Below are experts of layer 5 (counted from 0) of a mixture-of-experts language model. Rows are named router (the router's row for the expert), up (a neuron's input weights, with its number) and show model dimensions 192-255. Each number is 128 + 32 x the weight over its row's rms, rounded and kept within 0 to 255. Numbers have three digits each.
Before each expert's rows: "comes after" lists some tokens at least twice as common just before its tokens as in all text. This comes from a sample of Wikipedia text that the model never trained on. Tokens count by the router's weight.

# expert 6
comes after: "\n", ")", ".", "-", "==", " ="
router:173181160154090134088141124135144130125138182130119171130115107051115103188082175140172164144091117107130136085150128180084070079125142169131165184131082160133134133166109113092132106141135134
up0:085174119128133090136138099159171119117118130124104133123094065137123224139126149099098162169086136161129130096129130125114123099148111138087134110108067121120133206100064146100175151180136114
up1:125124137111135125149126145095140121105138186110165113114160126192065124164131109113115168182204117143137098174145092144166116129146083124038133181129136097109170111097117182118081119137040169
up2:142122140139122172173098083097118178143144140135136121127095052162134135096096128188060063128115079113124107082080194211132076083188086125118121137102156122132131137127146123141112063172142128
up3:170114174164142113146098135098173121139132207171106099129177150166193115143173153087177052118137158122123143138139162130150127188161127162127130094125108129072171127142103117132127148104049201
up4:133057122169121125156109153171177109128103153122111097174124145107110146182095153181084128118115101127095156038142148085171095173125132062146133120129080135103106097118129112146122093151125129
up5:098139140138131177077108097143076143084174115145090122179116142102131133171098105104099097134155141128100111121106095126062126136154084051128130140164095165155147095128133175179125138125109141
up6:064106100129137138119149117168173147133104140150126068136167106119166110075127116089168102111195183082167127119102162181113131171109115106127126100162151123143066049128057190099131131172116142
up7:149072125129112116096127145183092187138110156196134131135122153106128118136103106129128118117135135122114178088109142167128115112153153069147142151048088128125140133108125124071067104162164146
up8:124114106119129130125163113177126129148126169106122126090122136125123073107100125148120112128182118109160114105152226129179105111134056155150132159109070174097153127121136136174131129189120143
up9:126137124104125106180200125140139175126122158174126075166137111112108134169102169107175085147092071102121122035131188150100156121137118088116122130090107098171118171177161147110169109106157143
up10:058124114152131094067094134148168077156177129141102144086158102129145105104071164136138122127105128136122089145126211120084094121124119125236134124120104121084064170165094108127128106170100103
up11:130087084146054183152119129136128110147141122129097134155117173103132108117129154135083160137062182042124057130133137111172130143097130139162097128117051193121100135052083128130119094140078144
up12:063145134152093176139133132131166127165092123167088157108127123122167155175139134064157193152122145136147106026028110106144105119166142185103162125155086133155100162148117188109087153171111189
up13:144057121127118181129157124139116170128154131079117165079127181082118113128146093161149160135118176072129125076119102146190142097143127137118083117086135093134119214061140124121134115180160121
up14:119102180134176147097178115108178127157102127127154096136120095145109086040209112158161162138110115117119157152187085095070184129111127158123146122092157089194138150172099111105110128093125112
up15:125135082149139116089082119136126162192101155114075128162141154156110123137126160143122130133133142128130233104128129094103145122084102139136155116109127113063118128086113175108142141106102211
up16:195147099163142120091172155131104114150131166102147156114120030118141161164145140093162120128108129164157162134147158132132103106122166171024078117178117139083108123138137121116055145113111130
up17:180159140118122180192136108112122072199151149122082163145079127107139195059096122137118136136144154134153123091133127072129189117085060118126131180167137111142139104079096131082066131125084127
up18:171114124204078132075082164167125152097091134111065128083145102180147131166125146195132173119074149091091128120135109082097156128123146108117129086140025093130129181112104110121159134130123203
up19:138090115139141161140116064151151068168068113122086150118118145153115189130127094092150097099131108108131124150192182158065097147093138118112166041159131088078153102132083144093143120095146134
up20:157141123109165123132134087177127117175126155121122168075134122108125129182069131165150072194093181141110107160130140158050129125104117094156183140119125133104099202180112133105133135118171137
up21:093149134130103128087153149108140138137095153135102167157148168156115113111124144014166145099152118133124125151130096130134149101149052148219131089184124118123118153167173173137140139095131173
up22:099114129150118129109110144146097147131170139098104158105093089104125141137161175140126152113146112152119070119144128146165143158151126214118138090155167118146086187200125117104107113157158146
up23:138127130097113115106134151153137115134163156142143130148082086137116122144105163160093116130172181121143131125114115148140070143163138120177116138127119196139171111137145209138115039119129168
up24:137088135137125109145143129166168155164173140124146129145131075124160132148124104174121124184151141100180118086136118156124129175128116070171153144126104142181148084135127097111114113157178180
up25:214172182138100143124106128166120110088102113100134127080094154123124149105110102111120174158114139138143150118123092131005092156157093166146129112129099180138150144137163159129140101157149079
up26:093121145117159131162102163132130116137101076152073141163117129135037105131166137128229112137130167153118131109135169176215186128123145125116186131117101165053119145126095169156168091111176117
up27:137100137126102143108131125069083157119156103129177165193125088127204131124070144166099117124121125139130125109146128138075129069071128107097099175154135156125155213133150140118108090137174123
up28:075146113154098117139146174073164159136167137093108187129099081060156155126153192132143126178108115105173061142126121147118127089113126150110057126139131101096104100115122161155157104160128135
up29:111196094158116133117090146172142079113103140164127106123132127088140129141110138083143075124165223171095192105086075135134118160126093153173125044093050122120139139073139119091124123049141167
up30:112123124145076101097100106133118113098157098133100136063131135156067149140167081096151046134134180130198156162130140120122125121100154142079129149136125209195153134131118130141107124193196094
up31:167131095096125138064103060129147124126177113151139167142107140095138109137102139123105116181088113154109129137149146135132113139097152176180155104144077088089148176169171085055095128144122114

# expert 1
comes after: "\n", "ed", "ing", " such", " known", " used"
router:171130128115070141096100161182105128135097082172095160165185112120131153166082080150127141134161147121106110109181177120082141090103094103090150148132106134051124128144152106126139129082124093
up0:086115111096183140123118156181152126085144123120129156114150146155090142109097172063105153020116152076164120152191199124217116127119102051137058185163119129104125195127153129145103133111119119
up1:178126181079103140166159084109128184112071138067117128171126147110132149198109180127149151114143073140139104130129111127090071128115153121053180111125088161159156136064131164142119166135093119
up2:152112137125198102076149160124171128130140160116130134131185091128140055129138060167084148146069141115127054099134104074125190201151122132149137148123101105177088077165124100118128132106096095
up3:167106117070142108097163118091125109182138104157125139126152114176126125127141128053112125156129111138127135139093126156092107140112082129110126137118173127125072105070098089148112115113140126
up4:173122104147144129105111096155090187150051122135161129119162110153184180101134109146118124162121135142132148163117129159114149112123125182102191104133130159125147110099208112081159125213121137
up5:138117139172136129050204162107146053115134175097123203114084168188155088151115092125120105123127125182124120081123129102089133115028122080130142093149141119080114147122148129127140117169100129
up6:117106129116104142126134156124113171117121130061084121095079085093121138081166124120126120133063105112149144121176172121095103124132150143144129113196164147181112157134117147116159088152101165
up7:166143118153149092116107085134130130116184138119092178167171132173160107127139122138147151188131105128121119141165154149125182069133187141103152110083085101156198126108084143177173137073124152
up8:122136136160127129100133079135139051097116125127161117124129128143156126139131127120129066112176152151101118128152110098082121202075129130119073077140132107093109118130164140213131117103172127
up9:130166108048135108138229115181120135115117102152089092156183108122199059119107066125139141155138154119135130080118149144129154083097092135189103105130122149075129138145143145123150138109177172
up10:113199167150118129140164205118175119131088109131134151143145128129084126109129106050118148109119126162127114154101130105128122122091086150103137125121141134086108156075129122116136109203096131
up11:090042133107135060124140179155099146124161061102130097146136096081127208163062079080176168133160165095140121129139141132160169140102106164144150187089112107110089194137177140134135098124145125
up12:168151153157123125083125094080093143112126081170148096093131160158033124164101112155122129207131136135128176198186129081124114169148165119094058123110117096124138103120137091200089073153133086
up13:103118081187119105012152039136082128121118107186059167114146086078158112156150135127096095145149199110129142134182117114101156164116128113138158101116083166113144140140147125137127152122153165
up14:115136097140135152161135114158149143091155109152177140119145101136123106129147072118152143129108143139175141126115139125078155090114098143181211108104107137112139104090163095115088128133118180
up15:170158126116077141155203135119121106158101087155084113098122107181133083129100121154119104084144143150142154107116165092123131114113096153122166152125106122130128048115121163130135114062141125
up16:088114107174118132128099092255117147165097109161120090136128137114127128136108144138138181137113120083124136110111157157081126117136169144088143166139139089127124172135207084023140152070119110
up17:135167112101112110125099135117022085155166189163121206090118128115054112142123177111139125109159127075109145147239219154077133085153132161134071069130141052142084108140123119140137141115149111
up18:091114139086091229137133133071151132071137131156110162102134130126102133154135138160151174136096087153090130134140152110134160133160096124149152130117115091119145142145131191240133160110077106
up19:147153125132107132077139134090137113114102161084103154121111114091121119126130155182171147141125093146090132156160073117166124113072098112177135127104166139168240139121134156160144181127093145
up20:121186170136081168093139124130048211090052086144098131120157078142169158089172133128100106137117165128128142126151135164130130104076121065130146122134137136165124169131125132048091151105089094
up21:125117118116107129140165159113136164177099102154093197101138134086126115151128099104082138076133088098087101112105134171149102158122124102132069126122137085115079125109119090152164143067154095
up22:128083126060113127121167176210127190136159126170164138156125136128145036118113096132167129152099123156167152121096108127103132117179118127104156146110121082090160146166174160059118138086133176
up23:118129063122075081153113126139137105057131179094102114140144100149086132134190116188148109142116122141169198102128123107143137100124175135148151091116118175129169142131051115198097132102184073
up24:165184153115109055131094102119183126142146119120154113162066144093110129137149025111130110125125138211170106129107156100107126085164135114151193134078095149101152128118111070109077147116189194
up25:120137133210180105150180113118136098158101127146146117134134137104185118110121092138188081165051146160182139074079170132118163131150129123134181153146026158168128100119132144116137158150131157
up26:162180131128051125135131162159108148181106153095064134122068117046172124176059125114110104135153099143121119181156171116143142154077113144098115148131103125107088156123162123158093060171088091
up27:126128130112116134131111129093123080109086087113074074100097158100117133143198183133135087094142128132160100135145169136096130103131135088089118117188149148114098109130124116102104142154080118
up28:131092176100132138129163100185048153156142156107128102140099065194153127130139137131107123156076105121132093085138130126084133151188108154132053138119109142172143132103109104118119149123108123
up29:083141089118135052141138121102114201129131120160137128171132131096106192188183091135056152141130148100120153122142106099121185155070133146154133120065131125055148126149125111145151160153139093
up30:159235159192127133205104140093106113111118077134154139138038161172097129121156119113117044163149106131166093087125177152110136105093119163201170079183131129091101133166131097102190141076173111
up31:099096071135125117153151076112125102151152143120164130107169116175119101147099127145174123141083104135187107149133137102069131164127147150116081053087101095126177131136179148099121104091117181

# expert 4
comes after: "1", "0", "2", "9", " ", "8"
router:155163112183116125116122153155134136077139113109073139139151105144097115108155168137128078071164100111154145093140214147095147099122117139140134172194147101114134145169183150119142088120071128
up0:095147118194087121144145145109085128120137131087156115124168111147069123107162210197136164142074177136123147104138088168115135114122126195186155131149113155167097111131126157138133123154108145
up1:083131129216117132153166098129134166122117152094126143081142082130135154072124078132094041122152125132114079096143205186087156128106120180086090201162072141144079113119172147104141142087129144
up2:124101144137137124132124135147129119101077106091191159125084153198134096092116111129080132105030078168102095161134115153124154115133151117124067085129125135147147109128160104146126118115131129
up3:110149114153133043185127064138049166138075141096120125145133154079077065131141128131118143169170129107103165139132122137101104125140143128118066067145167142134131110186140166117191163177140124
up4:110106125117208105115187110130144193089082133135118090131154186106134165154164154088129160103128101124081122109103150143181149144109143135065118118149146139148125193105140126120175129100076145
up5:130094179113125153114154079137023113129068122110118055116164114180117129111118207206136093111173090114152076115139107116138131119094155099074139112125133136129101103076116134112141087165144218
up6:132094098127099151125090117249100135128125122141088152103113128101127090146173149105130120207156096113099113064164099153143158155128124138135169113079141091117131137122161126168077056071138137
up7:128135123111133103060130099137131175126019108164087132130136126137130089129127134128142112115176153130128132134183155154102128125122166140131131178118210132126143123097148127138096119132181120
up8:144082095107152218082159153127113099127202130142121106161136123118143118056070125128146129096109173119130113117114134141109132130158111161151141126093153113104128102139112129116240195134143134
up9:129140109135167154153142133089154095058129126086145134131153125176071127106154107123171143172187127072107130154140118083101130127151173155128129155090135137130078090141128051167125157090091140
up10:132160111178178119138115177185105102161148124066065131146111143156113082171145177109136154113125158119128108124131091119120134102121110117109143177157101168123181155087126148112091107062177132
up11:096176153126153114153068138128132127148212124147047062114148100123179131120132074138097130196162143180206125122165128125103113233130150137177126154100132151172154111160144058141177129110128098
up12:135115107147111121110188071117122119112114179136134156097121129129067126136132118109192091180150124148103140130131142201086123100140184099122118113126192128147123130143104130061145137078132198
up13:130139136163081104131182130109120211121135139072118129118136164130149124088203134085170195094140150122087159111101097182084184149144177095137143148118125131057113168110083122202118165103113129
up14:112118113124096085105126148079115172109125139161089107134188116055079076113121118158126115094114135105140171127102167116128108113137158130155146129087126159097147098118154177128112121101128073
up15:117128120040138093138126149168129169123041118101065162087131122087085047193145137120102124136104128193152135154103154130124082090083126096125088143096127109105143068180120098085134121096136080
up16:096160129142110117116183059140076123111061125104171055162141134138123130104072194189141099133130128146126091063085141121124205121135117131087138147124060104071094148118142101110108145125130112
up17:108160119114119155088145124140151110130115128160121074115141131139123177110162201122171087129113143144133135139202133213104122116163110127111220146134122125142126134146160128126171144106104130
up18:131160122134176114115129183126089104128076101120031117211153170061150039130072131095121182142085147138192143164095179113121142239139122115109116120194039158120071147132099184123131137145145159
up19:111105118128144132095169141080139180143086153148137149125098125164094099140139127146167098093120160151111117133106151113185134128165118145115154093148110103170142155150137125117152140130100111
up20:184133142098036104064136072087128217127132122125128138166173105115105148118115138224156124153089150124108101098134177192103166132133185077169158111152120154106128118119127173137131057058156131
up21:173147130084070131108102176145128119121126121109117165115150135128109101126173215195137140119086190127115116112127156128095098127137169129127181181131150055172127146189141183133097101153139153
up22:196187176120219170095076125085179126133111136136130128131107132151102141126134192162152118151165154120167095154081118116153109112131195123240154160118123187122125059177090174118165112155095126
up23:179118074168098133127150116131099144163193113125087073078163120122179114070133101149073107138201131055172114155179169150151094117150091181129107153112139087111120155137145067114172140131114130
up24:125222121161108156118104135120076117126101107165114147095170157045154097142072120130181151108134192124120156125179140167117196141157078141169132125129127102086134100088133133148137142092098106
up25:126131121140126173151140140175183073070142100168075175106153141125068086129129093150147143184111156127162139114128104163130089151104118080136129106109106148086124127137076123125144164150153131
up26:134125111107108118095127125121113125184126171089202144083125095123091160134187116082120121080142152182109122095093152141128148173155087129173126093161174123135102129137135126089109041187132103
up27:082109107141181154115101115202128134123138148126129091115066128138093173134137169060127103115205193169097071065142106137168109195106132136139119118159118097148104143132165163098149129143113080
up28:103140115179104112114097172142146129113143040150116136109158183161090102146165149056154155111123157116088083139138093203125102050170107162151116152171118111095081131094117143125126181179134124
up29:110154134110123130128097129105180167117057142149118117161120114148208081120118078127117201104139079147131105085115138099085146077178136107148145151066135133127104085158137128114129111136136178
up30:094159156107127215067095137098152128114129121130118120137157148119176098122111157144113101102135090104081150131097137176140070176124152137129174117160088136119119094116110059087158120099129115
up31:149153096114185114143109117117137098119075169125097148112159122175107178122135124212118096125128095109120142110052113055116142120115079172200106130123095127128080161113128141150123147122069169